Below are experts of layer 4 (counted from 0) of a mixture-of-experts language model. Rows are named router (the router's row for the expert), up (a neuron's input weights, with its number) and show model dimensions 80-159. Each number is 500 + 50 x the weight over its row's rms, rounded and kept within 0 to 999. Numbers have three digits each.
Before each expert's rows: "comes after" lists some tokens at least twice as common just before its tokens as in all text. This comes from a sample of Wikipedia text that the model never trained on. Tokens count by the router's weight.

# expert 27
comes after: "\n", "-", "\n ", " Preceded", " Succeeded", " information"
router:468482523425380547574432449539471412431518473515515496541549438584580451539483455443586527563492482513474417540481513474554427510480499484474453545447564549561495585477430465425605535513502560477433494427493543408491586509416524515483545460
up0:472506477486549456517453508544439592519464482398483504538492465478471487443473502501521502445403491509498568479543470511455514542496597532521472490541521433578480504537451554576528579546485462482508560568490536387501530571493442497425559553
up1:473519507584504490464546522541502486609508562514501471498547507477466525468490553393566654437428520589527484496518496479557463486505574528431497576378428430646552537537467496462463523485467475504582468478417491500504496535446489434483538516
up2:448454381551497572511504523484464531628416522544504522414470529488508514513455504424556560479511570438495492554499481501551539517490500494411470532424497468526473507474530524371477466514554448407474460470599343486443446442479507542494455441
up3:490554570493412515455473482555542557502519545479499516535426491458544452562538590539462532394412407519424459517520487483486561458424440429563422494527512547536411468501447470506453441430465543423574506522540534590497506523492561531467581484
up4:480516529502478502585530512572499438402511569586520488474441578546427429492521458534365574396497556514499499448525477405492469517540504436542573510510565522587464574466513460534570516506475480537514516558526471446516536482437435533427539499
up5:525395477511470520454497406466553548542507491546577455550506447474441534535558589498588486554478516507523436587541535514541523508487497518548549486517457525472557455563583565531435457462438420509457442394485601441477567487479440480464441434
up6:472475404454503520452499488493492492498468478463523500494440468519511433563459411527407538472470444457491457442498548412432568495412494429531460542518507410561545427501440455597419496490513480563470408490449437527434578467545498522582584400
up7:475522512482508632426538450477499484500475530458578593486512558446494401356458509525437578562561449456531613462535611549477548526424504411469458488516460492503476501510483556449610474535529446523473512535470464476523444541494469464535373502
up8:512485444423514559477484448613479600463502502417471482583442557520528558525348502410521455536535556529448492503546497530532507401473500436439512538393592494510450469523503536512431514494513538493566471411487481531555468498547468528552488493
up9:518524499514584515475579594534539517507507446576551426514481483517461429492386412559458495496462423512554569424428531479495509496480475544546501503458520481521442537537569588529568454560531529512554505418479512430431519440442481522464470529
up10:459532520558492454571472523547590478427423483477552506481446479468499530514412446511404401611507583558498472511609536476551528463555569479566489515539490452486484510482559424438469467462501503392518425513460474435505443605437482553504495454
up11:471511493468435467426403497514508495509523567517429528590610473549514504457481476457553482606473536519554437557538506435467407473499421529482536560478490372510421466541404537469459481566548427559535490588405443490423467591510509475441543510
up12:575509573464491522575498459520464451505368567475392527506499522464433453541492529437555525439506467524497493538526469550542548504492410493432456486554493427502585488489596524546510578475529508459547462433483539390478455503486619463500491524
up13:565586466565521551564558560502563482481542520412472449485418534411482575468516572451466571536511458493575456471396512518576500529458444517496493573413508501472538479516528489440485444444488554448485492556518613587489511440455530475565518457
up14:578462402425530492558479496419531457587419578513410529500549487571510556542520542585509410618485609513518444452522472515528455528602441542566505616505493458501478523506481550489454534546522482486472518523431489453533504539586532591477486564
up15:526599364496596493508476504537546523463476497545530613463535585584457423536462443503561528467482527513395486452473489558518477419540531551415509499475459532488550491439513465514458472492553469513537573410485526484562600525493541514473549643
up16:521480506459567431470528530445491377522561510448487432534449616446502460419480558480514479472538465509488487469556517451559501536484493609589549497444473500558510490463574467449541504564393606546565554549472565455488444482518526438462442463
up17:550502575565514510396560496564573512422558387505556526605521516505487565529486481536516589498457436516521410466501576482474496581492539527494475542478524491538555492520509488551535474489549444517457486544506464394512558575478559564498521439
up18:461584547477550461533550488522437503565472496602489467529516541567435443475518455546573498436533484524600586493462437403497468508458520524437433520459459510500482445461526472445502489463500429538491536420492436492503479469400451532532551536

# expert 18
comes after: ".", "\n", " that", ",", "s.", " \""
router:452592441530517501489463523533461568535532523456547488493533481463530559454630512487508552505537631569502445477578498507418443455534583535486587412462485488501537466541393503514449552423467504502450440597530531540567463514570560459488521559
up0:469389490582507428433543477530480561422485391479610491526568537484494422562560470446545507508423508457442508503555491480610520474527536490513365542537563500514481484496374527541467489501505549538471481575521507410440509420410495550465430516
up1:467469560436489459480530495441522491585484516473473513435443482389481516501411548535376528500544454434573448553435511571411483493454377490372526442534507416510513479459582435498553463524436489497456512481509463450465563504508493502494452543
up2:468498526481548482546494405430505394470475508464517529530456465564416373481441427493434483545411502526552478420536522458453484533470607548551549461574546501538454435526495589510464478514466466518455511452479528521487489501487455503371465492
up3:541596414428507370535499427564505531451424492467474456609461537509514567438438516442415506553483557562502496513514407484527468504573465556529464564554453519497441456406484523471431546540453543462457427467503585453527480580551507450469458380
up4:522542418454402512456449541521452484509481536475436441585534533520539518554539546493560508545564618575524491459576538474558459499510568449452438510508499397526480537510475567515523389474602605467530445507517483502461546560434508478502453540
up5:469503563511443472592499505510417506421477465562529551518480493497418365531494559556501513472570477378496489516496559520463480483473491452427391499478553518478510515503478602457511472482516411490547370441603399482584454436473518514406502576
up6:496497440500486468466398471418429523446478366484540503384466512549419545430555490509490619482482451436468555571467514562474509381553465532507425484558515522488480476523592462519424471482470524464548421507491547528504432490488510556518541513
up7:547412478490485480485503599468496580397444488493486460464579545493614513463546530448615526484528555542542466453506538593493442537469460510509482444570470526427501520388409443527547520499497514446476488460415443499535472349437498504447515463
up8:519522413448429526482403511464502484526361495539590508550555485501474444474612448442600430559393482562520472490577480417471553493508477537497399530492483532453567461464511536590486520553510537489526439471466508549440553469427515508419482496
up9:429587429485515523519534404533591520559489478487524550529488555520559482482575651449492547565509584518541566489470498474460460490488457503409541427460493478482568543440524410457489485484585497403568475518503602383440590558443459461499543557
up10:440515554590529543547509501619468602449515519500454559536438517429408598454410559537412477568569519450518461502463544503447491332526507460439576598544492479436510508454525510452481526487557468507508433457448574548520536427429420461544435423
up11:577459467506473511477406487540537437528515575508468473502530464549480520555574458474501518367549559415503535613548487397499510459521479519495522587506477399399492558521552475504611463523506571499506585531511494464422442410442452471483580534
up12:502509470485493569527438502628389469570424405547558516491507456463493432438485503518480453529546409505510493522586450425417463418558523498486498451474534419414413421535506430455535533481616507478450434412409475526465551492471501512467504577
up13:537492544493509504533481410487538506464530526619494459493455501536535505384423544473515554607597501521479560482544576457532525534459529479539539499389526481542531538469680548592485487553476509594486552476542520472580551492487504531467471496
up14:481585482465458500481453464544481373461532564443566443447405510458470542589603528482440487522412550545532507430486525441448494514469530499515518489448513452515466483443410553453567561445442482497566552456466545449531506509476448442469439482
up15:415483466511535463533490468484520455481427514394477400495488431495453426366494564622460464518522399410420592385537499500428481479555529498442498428508501495502452541403516567494516522535467538474411407467526540488507536506481508524471550496
up16:465407510465453542458434542503507464461548515412565521418450513505460553524421527485541567449433486491452417492463511479513524455417560601420416394535565463502471382537552511523565442483476497473521532418400549516465443459467449527510500458
up17:425512500461470490491471459452541444431515533512496468430410447530491556543511436542466478490511460449548529410439514436509496519412506534482513477492425448466460568446473499519529422476461467443564469458525431500421461477509481469451505511
up18:438460507456475468459426422464526465456549472544558536496523517466452474502455441523611457465525546492529559647527567448472573562557533505500508462516488501600519504518449569455477447488464476493570391507617450492563466520491500495453520581

# expert 31
comes after: " of", " in", " with", " for", " and", " to"
router:470451604590538550503429460547547498448438505567453471541526528484558548480571533568528551492499533511565493514556469582393532474514475520518438569461467507572503410549521436537526498484525438563421412459486510520448443492523414473526389483
up0:417572462472490571457385448539449537430454425542448515571442471525494409468584389470482433427416493534502454433423545402525554553401455423451531412490516454491444484531480420486493458409399513448554513476538500437508548502472497516491519419
up1:464519482472547465394489352546518440489465492456457573529484520502458447416438455486485557495502468485565537491490448464494508495574499405547391435560568487581582495463469547442456568499501454458441479465469492511509508509431503566422519530
up2:491525413435517564487437575505506609481528437497450565520403572471487486433525517498490473459398396534490498481481507443490536489519522622417476475491468451465504527454539460467524428539444486447565492395539465507491449507523550480435434411
up3:486482464472563469414550480556529533503508452433463495548506485554481510451522560506491490405446527491481453433625493425578477367455490595460464437440443425441590439429463533499435516535367538524574387522487502529548544450483561465545464465
up4:531416396431429522459484490421489496535381419505402477409466386517452517521464508468492493473481455416438430420493431510477424477452448532515486487478530436497376443428505473472473432465468413492487479507450482456471458494440483520481510449
up5:394405503509499509509471389568563452468535474492432490445510458488432463428501555490556478489467479563462546374494481531549404449555485517462579440475558455527491481404581475501444442447488545567473491586508421521483445520618503531479521505
up6:508521539505415522451601463510508454467432526434510461456531528505562484508326513486552589484440480477503510446509499599537480572478421469565527546398459439451411510572515503495446518410468436446505568497566524569570489598536509595463533521
up7:508391447504497567386428456467548516505508455501467520480468417494438529542487582458486516507467435471449446457565471486480420460536430517559447484493468497501485549463382477481552450442394473448377454524417439432399498488505481384469512410
up8:550515530478444536511503375576433535446485558613482567526543537490479554499504513487511543441419485478453498487463523557512477415408486431393518446474526463541502421468520432538511487441486484496508406537444600446518420461510460566433524423
up9:545482440524534433409456485546474405510459362412499450536425515494521479587502538505522424544413555437451577499449464599499427450463488528514529502473453499485479509519474425512525523513554539456471445465533577437453466524474500530510506461
up10:410514617594546496416418465558515467523537518587484443554513404500470532519497490522529507565518454451511518567491446441534489612500494475526492548450473475516471590443473477529499435413542551498543474515489520494525534583489486522407497584
up11:550530433535480477416491409491559538469455461431453527526597535525488517476564590472509444561539448503425494462453486545421544561539573542633479541564440452507547530557527445529533455478516440445503574572530493508427393540535494503532511508
up12:523546508547476548498580565606499595562574449475548610450443422455495547514575563536516485419479520473449523529422507545449575461550531540523491482596459430469507525462458471490569567459649466452535470476425512442538495505451415477496498510
up13:504485580488496499454479530471443423537510484438503498441466479553453420519537429523505429577430338441570497556503513542467458452513402461558465515494503453454455448480498495449471451500555595509421419512518433466506444510481480456523444493
up14:548548594501503513479412559487458575497503569529487574536495468450529494487461540574541451594482509586523485583499549565474433528486470498528463450484546459584466501523484493549455527480456554432497469421494514480512431456552487507469485522
up15:587491436492539550460524436538574601418539523581457475545416548520536574497564545477506400537516380447457575487503493551539485519553476471532566428490543465484474535471590521579485491476531454554489477491533458538569393435575555550473508492
up16:431507509465479512455417521490467422472536516445617523511536560513395581499555518514580459436504507509515565414534436476587503495449451429522542498485506570486492484469474531578483554527466546437508533521466514496563539478488428405391469470
up17:436509524519586424429465514483458476417469526552451568499541506481558574500459537539583518478444526462496443507506558505504392483471525461536424532508545535448496536487466540592521482480509527524536480529522501469534483482478439536471476493
up18:460513526522499427508610449498462443429436442539483470491449557506501563508415546565388506564480505533533503481488485462519429523485456499505497504562474526486529503566579430547528457408442451497449415534487478526542362435397498465481445485

# expert 28
comes after: " ", "\n", ")", " 1", "\"", " 0"
router:483423490442528550574470542465448484428484473467486534516487555424508546540420597465485454513462541550520578532412534553447577511412480549480464538492575552557428459537454483478565495457482497499552473456548609485532542528548564488518513592
up0:509520451468504507461477461448487466463491356500435638545517597438417444478455472526499449488507400543529426615518528508526570430489490487438445462454532464458530489503531466462493413487488468507485513494464531545465507442578576501470467454
up1:451529472521458555401516626475464553503469503451576522393461506575504533486471544523537485427537465461552527506462520452494492497418462525538490508472480451475446486502470468525549590439507452560445513605470533520503551534462583514557480416
up2:504495465419441417509523502472504414480436531520523485455552472411456539482519500533491500469431445426608559530521533550586463476502519513526585475472536351525584588425539601502438548440395575465465482476560503505535518457463433429464536492
up3:453518473540544423434408570525506539444496569456428564496569585593542464548532504486538477478454452472541468491450576531539468535553539521490437516477475473543540462493531488516444570537473445435461440596488520512553655386517433384468431572
up4:459479535524462436465538380543565451446461440538490525565504445563457451499486420498410454376453480371496514565565516429482489490498539591561515530451440414464481443409487468503508503533521525456519469472523434461450423403491505512546485383
up5:540527501441524450446503528503529559514494465527390591460590497532484557465601580433454501611468488563501437527513522547445483492537478438450493574461500521527502480486467350502522460405510541562537523577638507400443502474461542489516452521
up6:439554541522556560584531474447453479547432517494522512512494539544466484554496509446526423429489442485555578466425579519444490435558506547510474492496449509507482555586506529567596514502508478540528488505516557552455537461406524474468432459
up7:602438486446456506361443448565553481489475586476472494581478495490476487536430549444553425537500620519534457321539557480531515499576472516530524537453446598507517504547504484506463467407491525543562527520472501557577516523623561509506514528
up8:532538356500452495554456515454569514397567480508543531433463449499494541603550512459570427482507504558506457506458513573451467434480455439388416479522515442506454561488512547492479580530520480430552456565521553445548558558537561568511540513
up9:467462439547481513480468490512467492537462566474480416567398488524454459543535510364455467496484487520509471402469537562488422464538456503453484503577509535459513578460533454609532513375505602491525468470501457490492579537507522407407557490
up10:566540403497538502507440530510516493532448471553536521510468483555526428516399559460524495581526496525467500482509440528484469532518485531578552578433450471487539520461615566513469545519473422476432440596436604540564468428500448458529464560
up11:541367467448490557477487483536579635511492420449520481479596492482536442525446520527504509615474410478515450543468486537553364516477428468461484504449556498483519453483536518534498445553571459543483483454564507518455397473411603406457574457
up12:576562502483457480409458455473482499428424591504469426603448491548506501524488560476519514521494443473433512487510475525438437492498526458419482563442482522544458523502503489526480585465502436445618469528514562480489587414412547454461521556
up13:524488518457508467570438408542511546441578551489421518506528524473485446566494496496444540453503504503463436487558503347575544569512472482556441491509503508507460393470527439489494537522551482381496409570459521572470584533515453522517508440
up14:559465515477453507487486495477467485484472446430549464451474560442489492482547473342436550470440535512455485414421475508537547464507520480473502561477437504502574525544510465446552418441456579577465497431457490407538444509502464464472468502
up15:561486476526498567591465519586520480570491433493500498518493512491445505532521540514493468534540462423498606388488499594522570541471480514401502441508491485449572541422445514537597559478575433435520528521557477489472500491358530494463509516
up16:418495531561548489430511496499586504466451486407470461444451506572504564380562523536488451557479506463528504509514402533432411472523509516518586487603501480557523463518443472494392412530537499514432461407483569455584524537472472499402471458
up17:520521466379473454451492491592518502432504448429529442545520462528434448493442520565496499517474462520460534532468537542440416529476469500480450502478524495520567520530498480516532468497486531409437523550466587554539529393406440391535495546
up18:579526535592493417492543566542529506518544463521504532438472447507479481488498460435492520497467570464460424492462540423595602463488495502551538382427515465546468511493499514375538468498546427474443404543378532455432571397468538513544568458

# expert 2
comes after: " the", " a", " and", " The", "ing", "'s"
router:412463453590476519460498509500456577478538518539523538522517430550553453494513475465529550408544497550511492503498448443386600495465418519613475435517445422484497510496489586500570407508432523458562506487430426470520456399460505475460548549
up0:496539599473533469428460544496598503452512514568471555554454603496501493535530507513496437526505535508497441438559457500506508531555494549523532525516536524585641506577542579433511583504591577566549446435579491504573509542533518531512473389
up1:489534495460539491461434574486523494539478527532543631491494531505418406518524555439572524510453523557529446636444443443503607454507441465490524566499524510460462488470463584522498499523463490477472521457443412556542415483568534493475464454
up2:472538571487462476566537536409399577470547487425536542500486495509440445491433493433563561496488501533531416525529587505435441605457543557475512399569410469467500487391489445503495524437445500522490491491417401527452467446508428394518502439
up3:513403458457483527411456469454538524402553410530466502558538523555555512497425565480472558399496428484480469432498533439487497498346440496478452511497450479383534557436471518471452487506522507481468526495463468476478471464576570477484566504
up4:390543507527511483513462485522453545445558506479589407472423559545494533601443462517429512589521585563474440505460521517418522439498357455512480452498432489537479387553505470506543524507518464490436454494552590465516532540391508480487485446
up5:431410523555481484516393517502523516442491583423441522479497479581520458506554435608532464521461513439561449452461473528467560526460507489426478572516483481450485513466515481500459530429445477553500456445431459535517455558576549496434462441
up6:505526521503450481514496564452595480544508503437476560508452521463474520579450442495458577532460543612427563536462565446529475540536492485529534611596479477518471576461488550439487635532563422469580468521448531543551474526406432532486517498
up7:497493584446575488442488426572432415511477487442534495527531559538461558550386468531454444452487516504473425455536518522496556448416521481462447326510556504427409543512505444560533534491506468486490460625579426507503437504486548495504481587
up8:482487448587513407517428508567514487519492505471616556511475455507395503517553472531471573498585486383494459503558495425433482434493478521447518461565485464477434458465415531442553448521519535564489449460531447512441424466409376432486557452
up9:521475510652500523490485502510474385565469463442413442581447441505522546493480544490488422460527432534553480597550569561450405512521519525583495464525530457438525584494482461509416453514558490503504531464528488542464476551560473592488573594
up10:473551610634532422502403516439413598538498489611509576499476472488480463529488479583558502487549564433496548527453561403503394523519440478382460485570490467447448499502480554407543433469569511496553485425453490523494478524526508481519576484
up11:506557526533543490468496487481500482509522452616465484474527549547543538432570538489585567539409463490471524494479474480462586474507526439537522548518553434472609496571494538526513520553562516431565564525482483569460490518547654567507583467
up12:629581538479466543499465448494631545557484541580476444514433511451460483474447516498445491446415485490537533540375474461520514531552436509480491567568502401444488494461529505558374487524547489494575585594598433436385486596488432457470464442
up13:503508513565574501498449478458491502505546484526524445445412493487440497501538536451505528477466506568448499525533479487501491483490468599533594562456466483540424501475444460582521567540587405418436427460525563480505589464349508616493574521
up14:472533526462494394581467427465560534559493536492435448382404502457537430528473489402468529481499400515517547541430533478504475525543553437460470447550469446575494569524446529483493488490511372390533516498478454460411538442474461447461383479
up15:394494508553521501524404513557506444506416598423449629538484489475461483445479550553516448456436439527513428509470422482411460550557483458482414423563510472513532596471431442443464568457485433502429516535426456475510459502499450414511485484
up16:454512442441441522398538456513511415495561513482492487498547530506546500553538526470447494490448479448420586512488457499549527456514566450502476474421437458514436417535543487529575450485467518509447446388428419529504507495471464510537531468
up17:542498491415514462521475575441406520378430505528493502464506427491489498472599508429506526474492426473516465557531471552556527534531467548544487562493495461499544501514493499515483426542516479417546536530517532523556480418442389526454413470
up18:418461577493443496456414567502512538536526463543436487511446470647442506437540437451563569525454562444465520419429489460470499457495523488472539458483494447494534505594441564476454474501469497469457433469387430505509460476484536447441471485

# expert 26
comes after: "\n", " |", ".", " =", "==", " =="
router:531446520474445548553542580437535518487566492506422507513484382515541468553513429471511573524491528567562525518496473574452524494472447454590468507522484489419522478502508468378422502553481563561463430481597558414502483572490459535490584553
up0:466500481453514484467520494553588549490446515386428449467498465508403492595547473539486547554532481563535448522503509405569442514525475617433522476494415528497506543571567494468461546455543496470581356543454472557481441431518458494454473441
up1:519504543525535470555504414512477409558493467472448420539462564519479506559579461501520404573496566505507530484503590481430522494575543513477413501462472418522482506526474509457530565423451401484488492428529558505482535415450572483462380559
up2:433603522511483490518471506535500389478488552446520480526494395508516380516570528554540412487475540419415510484518537448468498422535502476471465453490476466470470432438455497484412499433496459519502456413540511548536434500579448446500537489
up3:503534513484478529511455337532605503430507494461451509380471421499517498522534442546500487458520507489532489543531549435420491444506422452447571472438494493502481412488416576425484479514460501397497502441487529583542540469484488488527493575
up4:501547498549439485549531444515465455554445453488519490565453593473466541542532575525499461428430522498476492431474442472451495472526544540534547503394499490481376476452510462494472484461434415496558387452342579461453515519504549534399516433
up5:541518536511483549510456543539524474466551454467505478587469510440439505593579541458432437595463489551537486516428448435458565441465472531471487518467507461474520541465514542424460548432555458472559551542506502544534595483456472382510417441
up6:586604436495490488426434505552536508454551572482515415391500426497548464563503602451453549531515473518472436435439462544569614403517445438477478485480523499505500516368581459530509475552489473522476545424493536464476557444415405501565507450
up7:552478491478495511543431507551622496578336538450505568497467565474471400512496500462515533483469553474529589402494473522467543447518528506489434558342607510500477532476470555421448507460509490515519441476497478583479561472492475521484467500
up8:449441491467557440414512501560435471486508469470486617455500513551503487504480480463452438548439482575490439503556526595481505544477441554496342409528568457550451534445522513553495636387432443576575485493527597573456470503466471554526460530
up9:538541411510457540423492501476518541514479424427530533562429482534413534502586579542588418564608509470491499468462572453535519397372390456505505420440505537421546483438461506488543545507457492494543428525473478515513503393552444510420478504
up10:533511524489509514498483543503550474467500472492419444544555418534468466469519496537508534490524548486446512416520513556449545533575456432494485571540605510409490518453591499495503566450533456550421424446489396506496531528407488551475595592
up11:426514474498560574469456479469447447625475551471520541539498564518538558510388529442509535576520345466490510529537494552471543495431391558544412557467550465499402488424537483484546543561553437523600541464521496493514519626516485583470498501
up12:593591500506450536468528448550461482480394508451529451390464408446483527447600515448511506534405420480425496462518525515543469451529507495464473481491426409453478470463474462458500518525590422515585539452437559527587523509471454461434530524
up13:499486533484492499460528496501506492460498438525449555420515450526537537442422499507484533545439443479440502470531478492480517579489449440517428533440513475534465504508478432502542442413456599455519486419526561512473495448509457479497516375
up14:495518426407505524512530481631466484560484503502454513554394527514452527459556499424548541434473542521484570452467436443539489446477420467417521477413500505449402614348508544495457507466566530456507502533458504548504516511507568444491491558
up15:506568449458494472467546398442445450538494497426555519455423497462507600451509491454433431527483540491470486480486516562459477549439484574543409472438402488570445474502420390533490499426534521461554401506455444493466515512502526468367383439
up16:432491423497554520473499468456503415499500565458481454478650485511475507428516494469512383522515508484528436594538502502589533464592449503485547550481525462427524543483461439478503514463502482515503450550506461540527440474538445560426570550
up17:415535453484523445484448514561397484556431428430511438480552518526422576479520539488586510488448526457450400458459561476609469533488509479462431536568522459551546472532480487421523560406517567497548500473392453453536532536574579513495520529
up18:580513516646544489517448505475533500557575439491540501405402575459500515502550567504530425547424561484474486483561503559456452468548402563471480478519467438514514480453499472440464533549488477468526574521414556569569554442477561505458550465

# expert 24
comes after: " |", "|", ":", " on", " 1,", " /"
router:496446535457496503536420450459552477532495445457445438568496540516451519501465467562438545489522593526420408404482510530391409472426518443493576483508518459454476442580489473528527473411494516484441523600528535507560390450406432583518522547
up0:549461546488571520569413491549505482475437499443433542555526508606556360511492452578400521488516514519508425412417533495606453547526496540468442548481486504487497551458546518528506418462526476431492475527451587498485484541531541466442507497
up1:568450444456536573480492414490536532516431422423552503546489535486540496525479538550531544537552478539492497406490528405570493487524501524511570488436453451477543537403509455519519457534540450382466558529487544524550440506585576434560525474
up2:525413404395491550548464509501483579483483537534401432537560474480480459495463455488479471467521520494459410465631475466474514416512433465433524597590515511462469464483488587495587465412480470514476480459549464482532514479475490525462473485
up3:575472519492573519536455520478528459516480504535430503602479575445446484484514491554476511471502397513495510432526551574462447548517466553515547508572495501474453442530551517432478483463538518535427455483404557457578502509522456566532480423
up4:570540513531469508455434524577578559629488462449430460592474469540436457515481438436378542516474418492466531512430539441619517500436492518552528555618450464537536556466498514486588501554535502523539557512502487440440434483473482494470623497
up5:537470496544528506419474516505410482373517557482382382518527480515447524489406544462463549510489477484495568539466427568547494486451542476511460575463438433454486504507541528532481493541595547496460508605517512496513511484525572488465489493
up6:455558513560446488446453464527498515525506468480425545563503488439441563457517479479578520492489463573476558500421608471511519478603481519448496540487529478558472442507442508459480482560456470492467560586509434510456490403518443519616510419
up7:535417500489483473511437504516465554518576519480541422449497473487485510520490501431513457406522546548470489473532496528476535475543519471491516590494581550521550540511535517412464509576604435456521570456522452486408512445437471413522478468
up8:439552462421533496481484512481434534509430572375525469535424507469504374485614557474432589430475571508473520389493497520514488555515516466451426496510505467473564540505529539487547504489502529486447475535518407529538421512413484473511455536
up9:507466510474499539417474505538562553572566456407457437597485563448535463541469549418563447442469631458512550552574468456558531432549547470561496542507507484526496644532630514498501456521542540520429536540401541506485536419533556459513613568
up10:447452526521573453464523498564578572465481471539512539492538590597444521601501479487504458488506409313513584502489553537437541546534431414482422495383543509502551516555576467575486580459470508508525491521491465501483463421451466429479440527
up11:424469449435507360430482459506536505526498468536548472475478559472521535531504492404527512495426548495540462453519449489558505543497510413528468519467478457487501539489411490475525455538583476444582465474499532506475376441555438446466446473
up12:444517526508570462514525529493530602460498504544492509457432540559466477569481493606424483464443567589519527546490559555565448466486442546447508522495463513564490464564476422515432444467533555488459548504474523594562501640575488459586485429
up13:634563554491542427493507506530537593452460402451499496524472451512388447464406464621495521497490483536480560472446498580528487438461488462553471512617467451547601512486531637454493490540466412470504462491459527573538488452496455530433496517
up14:519501384424486443464538558529536427570530555624554636525513487599463487540584475575526586519473574481520471466431550515468626552565562433494515539424455542388541562485508551502540494455486550537494497560472592468466437465437476546428490484
up15:521477452503502582496555486518500521490521473491428554542450459518567571520485469597413545447484492529445442437529515525446493472533468493394506518562350497493463537515497569532478530475511380413522509527447533683484471478598559455535457477
up16:623507509524547602481472485555503433487649484490439533507410484485463517511514475527581579506489506487505443487494555568384562423474515517449478511607458468509442567488530447525573416514573481499478437446496501499491447572502496546470408501
up17:523455459494507395473374526475558458437502556460432568490442546511522496544548445637420488530532490462532362574575466549488506488515505507483499483411530456413509491422523457534498442409492504457593541505416492571526516497511500419488502501
up18:515499408472499560526396553534393498503505521482563541515411518539519507624501445509509467550480479506606546489488466500444554500421454456482514426459463590445360486515473483478527464455532611493471515510475485495548573423525603486458477491

# expert 1
comes after: "-", "\n", "|", "==", "===", "==See"
router:430525423427493492466488504557539389489484535506544462471517435520477511414516555595582475596536390499490481528558481492518467459522554401569527481421562495500428496377568500470482498475433483568492575475509431567626488483433548509422470412
up0:537550450508532442491473505500467529478462522553570436479480448488474480499483544531535497580505460486523490426534441471470412494460508496567447558446472461360419462505502416605491437507453581552499383540504513559458500447470438471528576574
up1:490433436421507605456490489563479484438391466481495573481420600575571529475511458504447569508483483430585456545600502500400528506614429491616533522552421527488478477502461465492492534435479518529487420482561464489470577488395572437526435462
up2:481469471572524477560555558547552456575504545607532549535516544439509561485366440575492491504436482519470434525518449507473463392463483544482554472510517441614515534486523550533428499491578464528467522511451498430556469564563567473470520538
up3:572486388535476375460495447496403514518570427530422521439432529580475449538497520482534448431440497521505396533435574506482511490538469528425525436466552437442620479572468510567488494538425506512504576510443501456530485454463485509393592504
up4:539417434543498512499467490436476542446566452513531533442489541490536563507439576433494483560513496444384512559502527473527565526494479429534373533436482484559531554534552497610609426490489487458526448521538516434623479467497470519418550474
up5:493416543480509395608409473564506481441413492473505507476446457566450481493517421530553525491379470417484455528557433510527497495426478467502521482485492434486445489463507572538427447472478487543484559512450600503455410502505525348429544545
up6:463541528528532487503522505414450461449502445459488563488542478525472500423505505435551505491494546523484502506427523550466454460589583421535428450493457421505509538440528446457487519489455560452483395431584601535572450532489564550444510474
up7:505612494454488473533464515534518526608498601498558539432437618434430525503483462488472532466522483460564500501575514412503550469448531517508475506460439432423464439490523525443417540456488521411558539558457610477554411520457511612519479471
up8:561504460488526429449531541487546479532548544556483532485461494510383558523590494512486543553485526590454429555476534475569505482561492480485518482469515499514461499574495549371526455528569452480502525468573550503426591500598520495561478503
up9:590505490458516434532570449497476570421543482563479527546452524522526470467486587561492498592522558509505508601620476594534590521446442433538452424492532436524482528476539539485447495401538574557496413511468479551520460451480525522535560450
up10:363515405525561507494457530501377555439509565465581511558473474466559536518447447462564586501475422449488529603476503451512524460462452494542412486551524490532437510442487501574475456488473483489490431503553508605468439440462522500499493520
up11:524567509490464538561411450505446578588481467388431449473429507549529521504601536475560592546479522532486492498516557491507475449430530449441449542562513567522472438562530433576443549464513411446447424457479493537442478493428566443535393484
up12:507499498465487487529481503423503507576502504393517509434433503436474447513518463479440507506434521488546502495471499458597630476482482528381659512517459491465491437578525439497614459530546449406503461491497544420513467507425558493531496535
up13:579546503470500439503473498467482493469502502365460549488573517623545490511570554539530440541508407536452410506481505498569502510498503469448461496494392490498508473413496385452615435402503581481452450419419458515504438455556537507484491481
up14:606478521560580545518482477461540545420471450483595535466560521482469446512510470378427463500489565395424506594533497431463460476599538517561522538482511522471531536437365536538460486584458489485515525531523430518388500471535507410477485552
up15:509461474573508469516455500534456538420439491524537462507440430535460503466480497508620475545539603535485446507474461442534503518610547574539460479467417483529551493501570539536477506550504550524525487461510485539480439524624510550613492535
up16:476564575508493534438507511557401512425486474551412506526598486540428485499527532487462504445518529407479427468460543437445451471405427465465479436457432523500575474519437439439541417492506354498433484430478561493554431552569507549525530438
up17:418481415510505459551529405515497569503477496386474585471466416491472485556544540526566604434513417561445475513470545471473395425456490566465447498481585509469490500492591469526512552505501515442510468594463414506465525461548461495438476517
up18:339498465432503530540469540538451476368480535464547535386388538491455500419557499496461581408526504486510445480571516485516527480485463517505534573464439536593470531428522500490496544483517537463548500565491516526504542478526410455566445468